python train.py --n_experts=16 --d_expert=144 --d_shared_expert=192 --router_score="softmax" --router_logit_norm=1.0 --norm="layernorm" --norm_eps=1e-06 --beta2=0.98 --train_tokens=368100000
Below are experts of layer 7 (counted from 0) of a mixture-of-experts language model. Rows are named router (the router's row for the expert), down (a neuron's output weights, with its number) and show model dimensions 48-95. Each number is 128 + 24 x the weight over its row's rms, rounded and kept within 0 to 255. Numbers have three digits each.
After each expert's rows: "comes before" lists some tokens at least twice as common just after its tokens as in all text. This comes from a sample of Wikipedia text that the model never trained on. Tokens count by the router's weight.

# expert 3
router:154076118126134152097159149119130165136169102136157123137168141151100169117105172108121105090132136116128130167117122128087130113112126144140104
down0:129150147120131119112092103169137101139129116135163137089195129118128151167073110169107130123128133154117134103176121114131091106130096102150138
down1:111133122138116148121110142110109121167109120106116133170143123125109147129170171141152126114101177147124156130114112138112114136152113132160147
down2:153151174122123135106111111153139118119156132135151120091101114138095127164134098114119182147151111127136091157122110116118142132136099163178129
down3:134127121145136114142139175111112128094152159079147119116163175127134148120119127164153095159106130136070156132141094100143131155098104116132112
down4:096107092138147150109154142190107128127130160140163138121142169125137103105136113135152148120175172125146128109109128142147096143136124124134164
down5:133128115121113146119170146146116135102159103139132122206149150097137121141129128149090132056143143145147100148114137115168159101130109157147122
down6:151124108117127145052090108132167150088130107121135134105148197140174160151121132093101119147119128138112177092111130125156156131119116129146110
down7:128119159155121111083161109112115147133133121135091154167157169116154156135123136123092082140140196115127110110092117160104098144123142140144114
down8:159124097110126152137111146103115101147123150155126123123083102173122086130145175189131135144141162102089168118133156106115128129166114136117118
down9:135139152105142118122142156126135072113120085148115136123136087087143111152158124145163132146123116128147137110118113164114165163165132191154128
down10:156130145164127173134118089151117090091154107107127113121124118130099123097094076126099145157078109132135130113135165107139166146125157128100122
down11:143157153127117099155127135107150123161119137104108150094117116127110124116131125110107096124113113104149125108073120139161127130147118129109088
down12:133122124168151122104143113119178165107147142125136094135135136122174127112099121103117125143116137099147112097119117122124128081112147134129128
down13:102138130151123167146130057108115142123125145124104081124081139149157096127132137147138099082094140106137133128164147077095122152144109104099107
down14:140159111165116129112128160097117104163095141123127092117138076093158138119113184138158106086118139134155171147129163129165125112128128143137093
down15:119082112147121136107193080082079105107112112126144174122121160110103156138177119103131105128092146134160144125096135151120138110123178096111112
down16:138126099144162127142121144091134099143123096098135157131117135124109148126163148112120131162154137143161129093110154130203116098121119118157138
down17:112139122076158118104141120096164123119128101115114135122121135134106149149133174107148107116110136125121131142099113127111156087146164136126099
down18:105105148099111141134127138137118168146135145134121125150144110091115151127128110138134175131078160115105130140122116136122133145145145131135166
down19:149101108116146145122138114164089119149104130121121083111131127136162180148110123139113124144156145149140075116131121130123087122119103134091114
down20:158110126129145138114146160143100135100143120166159135124135109129136101110140123147106161137116126167114145172134096131113147116103145110076129
down21:139161128106132125119175102109080130080158111123092103133104129139127056117137093173138145096162151159116098128173173112142085132163093156146131
down22:094109108098149119167098121131089127155113149160131143135121139167151121152201130096119085148124140108117173131121115130110113162137130120090093
down23:126128096061102088145145096145152138134156126106125121108157124184148102152123118133146120120121132186134106121154135090146103164154106162124100
down24:130155160140102126131171111148159158099125102171149121130095103112120114128115092101122107081107159110116091131126109137137117100077108141179114
down25:150108084134141164120076136103116123138121108136109111152144153123100152120121131165144111115105117118098148129203136100114150141130175064100130
down26:132158133126125131106137115158125078143147143129145139096132118120172165127155145125103151130136127130132128155091074123130095139113165096128151
down27:126144120115108146140146105128108148130120108118153108126115171131107162141123135140142145153164137125124128087125119094147137128104114187160129
down28:095157113134133163154097150138144130098144159100114097120107138125126104149130192155135168118115105132154160155107129113108115089141091101113140
down29:139145117087144138104134100125190163160128135126111152131129121141149146143131148162143134128136133144127071093112120118104122100099159116151103
down30:110089140164119115124071135116146097126162154138148101118098140126133150164197156136138140162107112134129127158094128136134108134108123119147086
down31:122130129162135160134151121100161118155100124191115133128132138095121132113139087133154115132114127150125111124126133121125150117097165109131071
down32:125122103125142117131149138074112149080128067123146117105112132130104115133129114110124080141119077137136143151117117122137107147105096106181120
down33:146116078107119096107141103125170165137159124090127110103138104091087113125128130103106106123146139110135123135100087130109122158138119154100129
down34:178174158157121137080099132092116128143184120117101098170140178138127128087161097109124116112159149108121128132106148139138099121210111165129149
down35:102095128135135154144108132156129122134061118131167177115118137127167105154108163165157130170140128118130140181132127147125170134128146160093154
down36:169144100082109147146114077094118129121130151129121112112097159142096096113129129093136106143146107124098091110089155114088106077117155175116113
down37:133136092158093169085106120131107179137134105119108158134099193106068128105136125118150203140176131152130143087160124162143091114079138137133111
down38:136129153124111119116165139143147129118111087137133152138144102069113134123110093126149166147117123132155169070125132149147110109127159108110127
down39:124092116101136145070100110124150098120136109115115140146143176156137110145123100088146150152072095123153166105121172145177127145123155118109159
down40:115093116104162089135084116147129130133132137114132163098130158080141109152132141121142110113105108075144113120153134135167109167131138093148116
down41:126144118124106139125150158155162130095104172140139099101105125134152129115073103136152124123135115131119164109113140123105176159139111123184142
comes before: " |", ",", "\n", ".", " (", ";"

# expert 7
router:105100084115147109102169113143130122099150112157088117144101137137157109126112076121100116145066140115124107159171135148134098148094095142178101
down0:140110151120178117144151135189130106121115156147109128124158160167137131130108138064105102138103153145133172137138121089120103135132132153113064
down1:111109121118109109095121157131065144119121171137132127169139141110118131174147171179134092139135138104151180124165129106117132135182084153130177
down2:151134144144155124116134143131112145128131144143117172119102167159112129121141131128172153101164083150134134139104159173149147132150125132104123
down3:165122152115139128102104151151131113114148124120087106095148130089103142109153112101112105131161090127122138140131134136142102098136162133145155
down4:148115130113138104126130099101118130111177143101136129145098151081107104170100151114156171111151109120119107109101152146135165106130104113149154
down5:118128120125051170110115146118161116141127110156130133120152121154121176129130120122149153122156105088149108146102157127144174098118115146106126
down6:151134093129098086141148100112145169170122113151148113123130136153140134095108152125083147163137109169166087159075132122065130123114142133069132
down7:172093159135130133114122110160115110146122138123124110096119121150159066125108139084101144111145143114098140137167145124139165134060083139073116
down8:128131101141138142077159125129155153129097129114153173157154160132146132078155084139129125089152112087127124116130116110102131080100131127133098
down9:111093065119173128134140142132106126167098109133101111154126133136113138078148132125161135121115169105134176133123132141099122128111072097106164
down10:150153163123144139139129138147148112124116098149157085097077119089155101138127108132154120121091131105117136147125138144129127109167163172142126
down11:142115155125104139126145132116141080140093164121183157151131145121151137132105169075140104163165157120145146164135099143101162158132044132098119
down12:140130176110137115093124095152091104117138109109121116124161159112145103149130134149130114100125133062174140158120121138083116116093170137096149
down13:130096136116118133151121166132119148184131106182102127132130162119101122138162130131142145135139129109113124106127125107114110129129142125125145
down14:148131089091167141155096101167142113113097079163173098154116116134109138157107145105086144152102141144136109096159155129162114068127114166169121
down15:116124095111126126106123133147128150131127182112075111119144111111133110129128150078112123141138156159132136142131135137107170102084118121117134
down16:108159107088113099084073093168137124160106159087154100126138126143139136171157109104163129139127117116139137154128142144137139141127130111144131
down17:139081100134152160116127103108138117110128169142103099139121140164118127148110133083102151120120177139156133109121140134175160138148139155156113
down18:103100122132115160143130118134147122067114135119107102134132126098095148094122116131124132144177164104130121182099150133116147145164128142156120
down19:121110098097158141095120124068143181109150123132126115138141095128108149121126145147127115156117094122171153119128140083130124134115123125133132
down20:093110116123126132127129163132117113177133172107135123092125118129121142155106116158140103139133114143092139132112119117094149113131148096157116
down21:154144138137103137106150128109137133166116160117122121112182132136155070168102116156147139144108114129168147150116110165163108132137110110117145
down22:146103141098108131172138142110124131150103111151131141134121157120108164127106095145128121114111136135159082095123139131103141118129149091136133
down23:134175116108117116110084158123136122158111107151125137088094154078109116143122090158138083115124126156158148099144175145112162148085149106136122
down24:098121113084156121124133135115154177139164139127115126120101110157123169162122110135112138100104092141137141087149138153141124132096151122168149
down25:121106147118143138166108140125171098110163149127113100144131128146137166165111116138091122113144139141127133104094124155118118072084094104153148
down26:122134119155136145130107100129139117132105137124169132060116183125135135151119077117137107114160109120111129094117152153184126128142153093115135
down27:089118160130099143104144159137093157134138115152151099085129131166124128133136161124139124171141116106147082157139129188145128183102157143111118
down28:138148104105147128141188185121138130110151148134141127120156134174135150136116122135145125136120129155135122129129115115093087151098054129152166
down29:109124076196163099117122175164134112080143132124117129095104135121099121142151110118123125170087120164111136098144138110101116135115121138102114
down30:164141113110106091118127176138115144119124132131094144179111157122149107128106147124105127149118104186135129085152183115129118145127118176206110
down31:122131126113100144121151111131118091112152113138112118116133169148152135156148127123145144167110117151138143115123129152119097128141143137151167
down32:102156176128139133145119133116109139095138132123155126088133144113134141129154086122168088118173143116104145133147131137112127128137148083093113
down33:115114129115132092131142148105172137145103162151126141148110131141165130078113147118128139150139165108145160120151138088119150100141131110104107
down34:102126122131126138102116152121115126103130097122127151103100096120132113088189120172085126107148107131108157154114122112145109147110119085132125
down35:085130123102120127094132120092153134170170169129113094168133134136126123092139139144121130105109132110118100124120106166151112100145170116117143
down36:156165182119112128132132179173122149156166107120102119126144104138168156140118100130137110087095108115158132115159124130101141109164080122147117
down37:115135092150179154100134133150121129160121078102136135123126128155138139133143120126127060132140154108133124120115115108128147119145119141105114
down38:112131090132148125126126120153130120157120099125153167149151112106166154109139073139113146135135123144110117131142123145142132147154135114152142
down39:133168126143127116117168128169106150131099145082120158132119149144125088144182108096159101099147127134114118131102136104120143123107089120108114
down40:115156132114151104106113181155149116125143127112083124147122111123107098063133143128118112092111125149084161119093105154130090162126109189161113
down41:171120084180085096130148110141131130138147102101123100141105131152130177148141118103132128127111142141153158146121108120152134101142122095166148
comes before: " |", ":", "ing", "ed", " /", "ation"

# expert 13
router:143164097172130127097147160108154121129101135123169148156110199084131058132162125137129114128171125121157119137147183116159114106125123111110166
down0:098142105153118129130159132141139075106190136101074099070128101128073115153158163121134128135107125140125136168142119114114075139118144137121130
down1:139098166109170149127113150133101122126075124132126113114162135114093151101138132102154078124182141101126080100143102117134115124103130135124127
down2:107143167120091138116114135116184112142107152126106132128127101113147119154094129112126141146098134183125088136138133140146134112127099107125100
down3:093158093140098135175137148167169127096149103152159141125120156138164147119111155133096098141110078109128151081125121097159153131121163149117127
down4:085098173138127125133166140153136152126128141121087099141114121159132103107129156126137112156125139112132123125160175145116129134146124128136135
down5:103116140143113130158170116168183151135123121112124123120147151135167103107109132147144156149127134164126177139188115116091136095112158134094095
down6:125120162146134117140132116152103092145114122138097099052130112122148118104143181106177176101133158121115148111111101117086103106138154151114132
down7:136133166121171099180108152125127104074147129116120121109160147099175108118142173140124156148176125152150106137133107121107110147107136165147134
down8:157087148144140129110083109077124124106166102127094117143128092110184167153109165134150156123110160172128141093121087115100123148158148114148121
down9:149097140134144084136099091135111127110124098154134148116142143178133161152080154120120103152130150122102144087162138084122140141104104125113160
down10:123092181138119138127143117132087167134147107172127107115085125121104127155065161138098144119133126114097127093136148113095133129136104089081116
down11:087136133138130112104133086090130123116139149104111098129142102169127138149159119153128124123102120153154090132133158079069106115113146116111086
down12:125151129117170162099158074153157153131131117130130102098135122127129112083137130109172150137173153108146169114116122154145129131133164136145111
down13:131135129073125094131111133127184127114140117140155115117082162072124158106144108147116133140125092132162107112145138127136125132118144124090100
down14:122142087138133154095166163113142199136145119164182138133146146106102100083123131079142133175093108132136131173102113129131145166146162128129120
down15:131163100170136116098121099157120080126132116103106128175146145106171142086136129141137129096173118106148138127157118133125134123119121144123143
down16:157091082124137156075108114113130138149104120095181099217151157132134157140174132188132122128115127113156109123088093127145103127142114140191103
down17:089156132103128131152117104142121090126133171143120074110150098091172184103173102180152095115103157153137129183122146125135165130132149188126145
down18:128169166168106122156093107149112095113108163152112094130119100116149121149141089152138141098116126118153167183154147093150101108135123112083129
down19:082159152150109182161134125155138095150128145147166118118125142132146138168122080156135163147152122153125157154151130116147097099134100117143156
down20:093175122153110150167113152184129115143108136083137125141164145144110088127184116148134165120133110161098125162132115125120119127093128137131123
down21:139176114126157120160153126129136141179152096148094116148140141145167113169121137105139109095103114148099124116152123135131108126117127126125148
down22:093119139106130160142147097169181162151141135125146155119136134094122103124113170090122157108138124124092133188107154097145142135136114143126156
down23:118164135116098142099152111141121123176126146125129153131119116166140118126102158097112133114165109149128119121112137095101112127146119090201113
down24:139114086153117151140171120147113125124113159143142091141111121110134155165112158136155192108133095116144080107161093098147118145136086127160110
down25:165150086080128149163115155142128119114123176095149159118122164131124093122107121129112133167087097149099141067145129187149119153115117110141140
down26:122157117123121156119129119138092095099129136132157110096116122154105132125162139133130128130135142139148107124101067123135152164136148133105131
down27:127082147149149078134139122167140123121142165109162082095141107103157170139114125100133137109137111132126136098154120129091116111116150119140103
down28:100126096112087128149128162162098142125084147124140155141150103172148122132091131155091114111105135119154116141120106146077164124114120139130097
down29:158190130113092094139100121147143134110138141142124119085138125088135145136120154143119111192204145159135133158143149096090083127114115106116139
down30:145096127127110121146118084076154109113145184129107112145106174104131093104140146132117129124124124109120126151123160137115116120093138183150181
down31:117144149142146122179123124134147128133142100154122162121102147128104131136119101126132095148145156152149116142126131137115160092121115116144097
down32:136099129133094138111111135136120107122152148118078150173083106134129175121165128105097151100137165183144082131133109111139109117108111140104121
down33:146114139169084146118120119135115172130102139132152132100123114110085142139120072179129190133167134153113109098147143114120126162127154128129160
down34:171150152140155106119144100133112149134144153170114083081125149161111155089107129127117159137128114101067124127120114136135160084085100136134134
down35:106151115135119139116106112121126127138124158089132162128131194090181103130125150173112087117143107073153115152157146115146146154129158158133134
down36:148163134137119142118147139132139153136100135129082103192128097147172111129113070131140096111113122147122148144134113130127117135128125089139131
down37:072127097126115138107152104149139124116077126113146108097126132115148105132061184098088118121085156179145110134089175072110128149149123138148118
down38:143115132137156135158102130142122085112102147120128144141132207141098120154117118142127121120129090135144111157122108126113129120106102145196121
down39:131144128136116114121077153144101156111172093121125118124123164165179149142127129136096121072141177144109102141120109098124126166106101087133139
down40:102091111131129120130117115101129105086139085128174136162136121112105097117143167129089132097157147102166109098150140119130109134141103119096102
down41:145101162137179109123099132130113116118181102131160142123132161113124107153165090151098146131148110125137158136156130173149154143153144160140131
comes before: " the", " a", " he", " his", " it", " that"

# expert 2
router:102145186158128133135173086106105091109076186141083113088114174169123123106153129166099142124132131136128126136125112119111156125122137111101126
down0:101116101127150142170117113121139175095172119108125155147131156149105094125137166097097107134152117127130134134098141096142120148128136132126131
down1:131154124164123164195175105110139085162132084099145126107120149134099078126139114171134090144127143127111168119101129130124122122139153143119137
down2:140172125120096119164150168123141165121125137097093133110148152150130131114120114156123127131127086176147098145144161104130099146142118122122137
down3:123098105141117144151093135124150094112129097146165105167151108135091132107140159182123110121142134138137176097111100143182127144137124134109115
down4:145073153110115133134155148122104142108144081097156105060122122134136121117141171092119106129138119130129155141075133148134136146135166152157121
down5:140092130171113112118158130142136127138148140078111153118078154126149099091147157106109111123137079128137174127134119147147122128156138161130114
down6:120187143095150085138112176115097129130093096146135140136098114166115145093113091127138058158141156115164160097132120133157113136105132059159111
down7:138120116089116122100167112124123114152145108152158108108155160123123133122098129129140109185125157096092108140143132140128122136120104153141097
down8:122129157146142123153132145141125136145150097182157124129128174126093112119094139158156091168152160085135143149078138165160104127112113131106119
down9:144143183134102114113140116118122136144129137139119108089136077136159081070175173112120145107160110107097134162119162111170145127135119156108119
down10:149139139179162106124104129145105144120131120108109110117109081100153120109161125116141152135120121126154140078136105159137133132163131115162139
down11:105149134143174150103149113146108119143093137107145166084135133134146136126157112111081091153131116139159122127144119147086159156081122117122077
down12:154158134152088102091098118103114124110126134103150135098114112077124120124204105134122124122147098145119108146137138116108130141158095121101128
down13:100115116111122156127189158123141151129076125132107174107128127129121120112094167166140188132147112111076103139142125106062105117138130127146130
down14:150181100129114177121093123141104157100099149121142098138105112060096126129182122118143116157088122209143139137103119146120142119161162092120139
down15:110142141143111170118138131119108155118098104135180192129119159140127151106126103140123111134112097130113160178141121120090119109144119116120151
down16:160134094198121138152140110116145159086093118123133091084123122161115141153120101124093085124155103152169121159165175113143108120163139108106097
down17:139119113164143148160163121110178150150104146085120139178139131091109127115116094147149133122139135110162111179108167114136137117138106113146129
down18:105125140148138158133107133126135155120154164109145110147155118147143079104139126100126138163132074131077160142107147125176093108106124108137196
down19:139163108192110121111118127122137101097151128140082128130150130119133148109126122134140142149148082133183148126098130104113105091114134156074129
down20:126078131150115128158119101127156128140137134119141095188110111137159120118111136129153160139110134123137136101108093133137146136095152140141114
down21:148131163132129120116119093125119157148108142114134132098138166108109113156105133183080113148150110117110120123160124131113147135091134158121147
down22:100109108113123140120135125109113171117157096113106121120154115128187123133085125157090154118158117170129123130110119136098128123111148125059110
down23:108139131128139143097122131109168111146166144153135123128139117139124157114072144101128127126127113111143131113139110136145106131147127135111089
down24:133114101132126123140118173125148126143116149145135117128154116072087099132112140127148103139124144071146135173113126116157099141085129135141154
down25:090167108121173109152108097116121127120113156140128116080112119114143170107169123102123117114118109138131113104109131121145097138152144100121149
down26:138110122114136128127126137131133150132132095088178138125129189172108148143034122116089103146145109149107141102131104124117124135116083111165151
down27:104097139113130125127103132127092141102069118142139117130150182146100079071132130142148119099103114124118123120100131114153111145117132116123145
down28:105124139135115148130131168122150119168129143135125166138148119118129158158146157111137112172132115094102136150153134119111153118145116087062113
down29:123154164146098127139113139134102138134149121117093118139123108122118164132133164099119151114178087138102101121119138131163148142116107135136138
down30:124146129137100117076141111128146128103130126161130151159088158087115110120152130146126126084110124162121127157170138109110128132131140128152164
down31:116150178139122148137108156101143086123145166153135103099165149159158120124182106110126110140094146135143132103103125164128173144114150124144091
down32:136180101071109118175149126152126125167098116128127141173145121155144122143122137155129127088122114071086144139131085110149162125108136111162103
down33:115078131171103144096128121127164139154105132110101109109150111161111148112099134119129119137111128140096132125129107131117104090135115132166168
down34:179117137139074136131084112138165128139163116126114083109108100134120131107160130116087159124122155157145130158171120083123153091139157167103115
down35:137119128158115130163075142136088129137136147149128111116098167134098149135138129090100119122108150117128118149121138129147166147131133147099150
down36:141125166148152135160146130149130115110108111160134089157132127140114123173177141143159125142112140097123125134084127110150218137112109126124100
down37:079093133098102139108125133144135127122141122161117101122089110144110116167155131178122116104146110131161142124137178150102141128173101155115143
down38:117117144126139182127118102120121171108114120112153156130150165101121120098181136107123112144138137151102107085168148131132100103146133108145140
down39:103154175145153143122130115097090162089173161136135133069119123088149125112100164181169093124127151106139129131102162107139166100131130113096115
down40:129104148113115153155128163125117147139156096095153133118147139160173128105141100076118145170153129134110111161125147144162119084089145094144111
down41:136126157107108126119138129106138133128187141102132141146146140170108112098097129091144126172066120066116147110127096153143132151175142165134147
comes before: "\n", " ", " The", " 0", " 1", " 2"

# expert 14
router:088157117123162145106132075113129163103078181148212117148149101159081130112131133112130125145125110117119132165116121144066133104125124147116115
down0:084086118126106151147143168115106167115102155141169136197145132107156089134169156099115129093108139103149138145138092131130132146169148107145119
down1:164163088114091136073097128163148132083117092091177123155100153088109140150110136159121151154179099130107139097088137160142160135114108142111138
down2:141118089131113102081158142113148148128123101116173092109100090101130103090147194116090112171170111136113133149135143151097118131111142127127086
down3:085082120143091135132086148121128117108141116133104128102144104093130145131139149120115118101139163131102108071165113119115109123112127107127132
down4:149110144144079089131148140119095132135170135159129095160137127112122098153162140109136172112144107156134177170087154141124133167137153098109136
down5:124085117142136160153107159131118152132149105136119130170123143150134090129152128115109119148137141163123124109139117109156118133127133145119180
down6:140136100167153096134150131143118091089122140118139139131153087108138120094128132194139112163154125105142125132127097117092146144132096081126127
down7:131143144156119129131150107114141101127161125116147089179107098146130099106122116104136118111112110128102134076100088132111136100132135131154168
down8:103106125117128153104160117111116186112082178125139113154131116109100166118075105120109177142142119119115109133132155131092126105135159129115141
down9:101116121100132132125182150143161176125068163133133124169159150122129157126107114143115102149124078116102105133120134145131102135136157119143149
down10:094105141092163125145148092110131130113127095168128126137115112119151159094110167085145129142088099107157147127099131106145110136132128128124120
down11:153115122133121174099120117123133171073107124096153151126122161101109155131095155150159150103142143121101118107142114184113091130125108144148136
down12:143160116150113139112096114093128113160099138096122155089129137117137091161142170172075100154089144158138097119188125139081115153087146146157122
down13:119147115146067143125107082119068155089123138180134121173128084162157134155130119108153137103115123136149156149181118131081138102159151085137177
down14:122118154090149097117170122087121132127115113163117160155121125151127131153101103147118103136126111176074133159155148156083167089130117137134118
down15:099185100157122151119129110123117161095130169113114129121077144119144140113147068131124127165141123126120107156105123133161124115113082121127124
down16:110150157117144125137114104122116097136134153150155124136138125136149155103150061138158136107107104144145137149112096110135124127135089071098097
down17:147164137181122135160151171128139105107112121115150127128107141174140162160161106100145113132090153136107096138129112125101075122135164118124104
down18:143123136117117157147112138143161121165110123066151081153145142186146159137152145167070105062149128112084089133164095105124090154113133144105105
down19:132125115111104167145157148114149110125169078144118157127154142084132111143165155104091152138188118138160095144153125149206104133143136143109139
down20:140125172155109155141126130149125068132112125087153129136079150083130130138144147190138134109094128142143133123119142130126117142093160151184094
down21:123115132105123118148139117138099179146094122119141098122137101112171151134117075137148156092125110150098143129114155083101086164102141122106130
down22:149142095135160150080104104106100098087152118115150153133129144126127108154129109095133114135112130109123107110110160167120153096125146112127116
down23:114133131130138125119136132098109112127089114093144154111094178126153093098094133159119081123129107153161112128191142162118146128111142125120140
down24:121082123138129127130139115183153138122156119127162135158118101126124125115141163154116152115144103104120063152120192138148112145135152179133088
down25:132087121117140179176162110182120159165176081107104126149129077162117131112113115139145107103146118135154154075127123131103145125140151113137116
down26:087109151133144129104159171143108121103179170168133106077114099115092102147189141118116145146140125151094144116171152101116110103114180097131071
down27:100131164123099143129109132130107122088142101152074130146136097143146116165142115083107127125101117146144166115165107127145142125101115135162166
down28:153124108127107112131154135103112140133150118129112141148103115122134123143167132132118140130122136113160107101146095151161104118174127085157113
down29:139097158088113122122113163116153125103124088141136104145147138134159083142110097163109134127111143144136117137134114147138159159113152122152078
down30:091133124126135087117114134110124113129115180131129128105159121188115100164137175174154159063121146122163121144093163145142125121130112081099156
down31:163151138134153137139126150118139148146142086083108152149078175113138141130139097112127086118128113122142119116135166109126087128087109110145127
down32:147119133151136123115127169092131093084148143136140162126103128181095119103088114109154177139151142123165154114163110126148092096092129122104112
down33:125084128143147113149155133129149107105121120134118091124135132141145097133112135151114193153129160131166147122110108180139152144150104102124100
down34:112122143127131128157087102126136136116123116103068102151148110121092117142159160127108128164122145150116117159113162086160143145135126122070127
down35:109138106140154114140151125133077140137129157093146154082148054118143191124113154137155108108130121140113133193107121102121123128129116145141122
down36:139156163155137099138159141139130127097124151086126101147127151143106108100146118156189090184110095127110134135155147123105148167108140149146114
down37:137106176110077133155115139134109121111136101170125118105092117142165082146149083100100109146084101123154110104151141122143140121099094119153144
down38:114131031175158122134154132102100121124120129126111142135128114122131132136138114156077174109106120073148134128095123147119143096131157118118083
down39:102174133148128108104124160121104137116163124158141124162133179118140163113131143167111134141103134151129126174113105105146103120113122089161092
down40:126170083119123097130106116123158099155145132144121102125138122116152157107122152128156176169140162099168163099128136147137128141133153124149128
down41:161103163141116134136158105138108108130107115080105075118155138086126133119125085137123096128126115162126095144090119130146162133144148123075137
comes before: " of", " was", ",", ".", " is", " in"

# expert 1
router:149144095100105126156137178137131128126145118117127146147153122129099114082139112103122165105120120160115144038149113122120088130141133152175147
down0:134132086174116158112183120122122116087120162151138121083140170127162091103133164133120127131125106099153109068134140108102126130134130159104098
down1:148190115211154112061144114131154110098125093132138153124098121116165097160093120120123099139131079105140168126082142145135060129184171101086110
down2:119135082145115116177124126144130087119155120101104174098149127129145126122132157136137135114122132160108146137140126171149150135132138117155100
down3:116135132095130147083139135113132130125109166105128169166163140126110135155131144099125139144144135080148122123072163177108127110115076139120149
down4:114123136114098101102124119115112111117119158137129133150140132081129127138128143093144128141126139170123154124127132155062125141111135174159113
down5:125144132163115112131149138127145142140141149159182110111111115113122128092142131108104128144190154120123110101088122190118162120118177117131124
down6:093137146132104112105130136128077142161150133138159104115121084115153138115125117146094137145140130135103104090102130121144123127106162080144110
down7:143133128129092100114161093135149137119126112128094126142150118097147146093126148152165123139128100133151112113122110122103082122112151108135109
down8:097042129116137125112153114136143110093110142107106151123128120179144097094075108122101201083110076112155118157111145119150126077142134116149129
down9:104163133139168110121094169099170118126145169124126164155105130108100108088163153099127114166138103112161089108170124138128150103149134166166097
down10:087133104143150137133121094138150078135097126151112090127133114137143177203091169067119127172137123087096088147124099154121117127126169129140097
down11:160097114106160099122164139153140150151144141115115171123115128107132118118094083142106159119163080161116129133176125117156112085132092106084134
down12:141146115159083151112147144157091145140183130109120085133081155115119125105146128140129147108146124084089111141109119149090149120118120118125093
down13:103102107113092119098142159125150130117163127090087096168133110118132111148106088109120170131121119115161149115181099153115066097119124127123123
down14:132097084118133104078125099119123171151115109108125137151116107109146146145109143141118106117173141125132119169107122189131093156096118127145103
down15:117134158096124143099163128139171159135107147139193149149125111112181126184114117094153175149119117164123207142162114159112108136146125169128129
down16:103132150110115154165171111137082101143126135119127143117125110139147130117172148111073123129129116088109087133122163123144149150069110158080127
down17:161142180136146098132146141103133150112103145134106136096119127111179160103117139136108085133129122132131134154107093140120109109060076105129123
down18:121093161107124094109078138131118135154134105141182113147118123131115136116114132125129164157138139173140119166152109093095117118124150108118118
down19:099100176114118170164121133124121120089148115116170154128125123131121109183117116075127136109092147113111129137115128097166134089116135135106114
down20:120157118130120110117127074126099159138162113161129140085110138116120189168145160078130166143107159132150147110149146132124136109127113132110089
down21:145157120144073111121125148142092136122110113078118137144089106096111147135131090072123106111154106159191136124091126145113148142144151112156120
down22:151092159148146143128157138116104144158121129109165119103146132081133144159159140178091100108119131121138140129130136155052170121125130149133107
down23:160119104163101149127083165127126131122156131128133138114097124104084143135106123139111141178131161163146109131123133108121129101124147139083105
down24:134124105089162143096166124145165097127138109107109140136082135151129176183204118149136139104110128116154148150091124166140132141146154113111117
down25:179135123124126144124110108126105122112147117097125111115130088111129117108123138125103117149160097068082115160148151129130139097116135129148122
down26:141095144143130141147090142135126107106136112108110160154127106129108087145140162138133122106135169098138092125129141160122141159089118095114129
down27:100127155133134135128170074132125115163129123124098158120128147131137152065102126130127122121129105090112131086146159126143138124140146129122129
down28:117151109120135136156102115190180126165150133150113109168131120136108129168135139142129106147123165122125167137115139126092072110072129118113151
down29:091052129138150124151114151139163125108139114151141093191128130142138088131099111110140103098137085101093157181135100124096128177153132139089129
down30:131182149099092146075133126175101162178125133122127101139115135117096149110122129124128141117155131120127119176127175114134143148147140153161149
down31:136122159124154111120154114081163123166124103112152114158141125134128123111075123153139117116097119132115107120149168099108122115170165112146130
down32:147131156083068104114119124131116161122155112133102130126118140144136173146118127117123133100178113104109122098131136126130164124132119136172163
down33:094112135106131181138178126131130135120099157128197155156155120137137124161157167102124124104138152160138126132116106133135165094128122154110129
down34:120120132108069111150135152089156095158129160175151146076108116111100165183125137153146102165144137124117152133129143109112113125105144135138151
down35:157098126102123097144108126136097135085157138193112146140125120096107139134145126135132126119182114111102108174064150103159143082086115122139147
down36:156123162126120098163119122176095122102158113137134169185086090107091084140110122158133135143163130126132143152106090138090096157131118161093147
down37:109143138168128088142111146117140149140158177130090136067114131118131157112146136173080143114102188143164117142120116105170114124142114125160127
down38:113108130141101144138126128119129107099111100133114133138137158175110108144099146187106175097164118140135132135114141114147158114156112131103125
down39:138135140133171140080146116149101121168118132142111175162133141128157122159129120136116155109133154100124166097138116105157138132097113187115107
down40:171118138143145165142091133100098132093139137127135131109100121175144142156122130113125146135112140091083115126155159138130115140144127141128132
down41:098131076120149107134140142089113146113146116134168169108113143148137110160133124169135163078124138114112127169126116123117122123146094152098106
comes before: "\n", "|", "-", "==", "The", "==="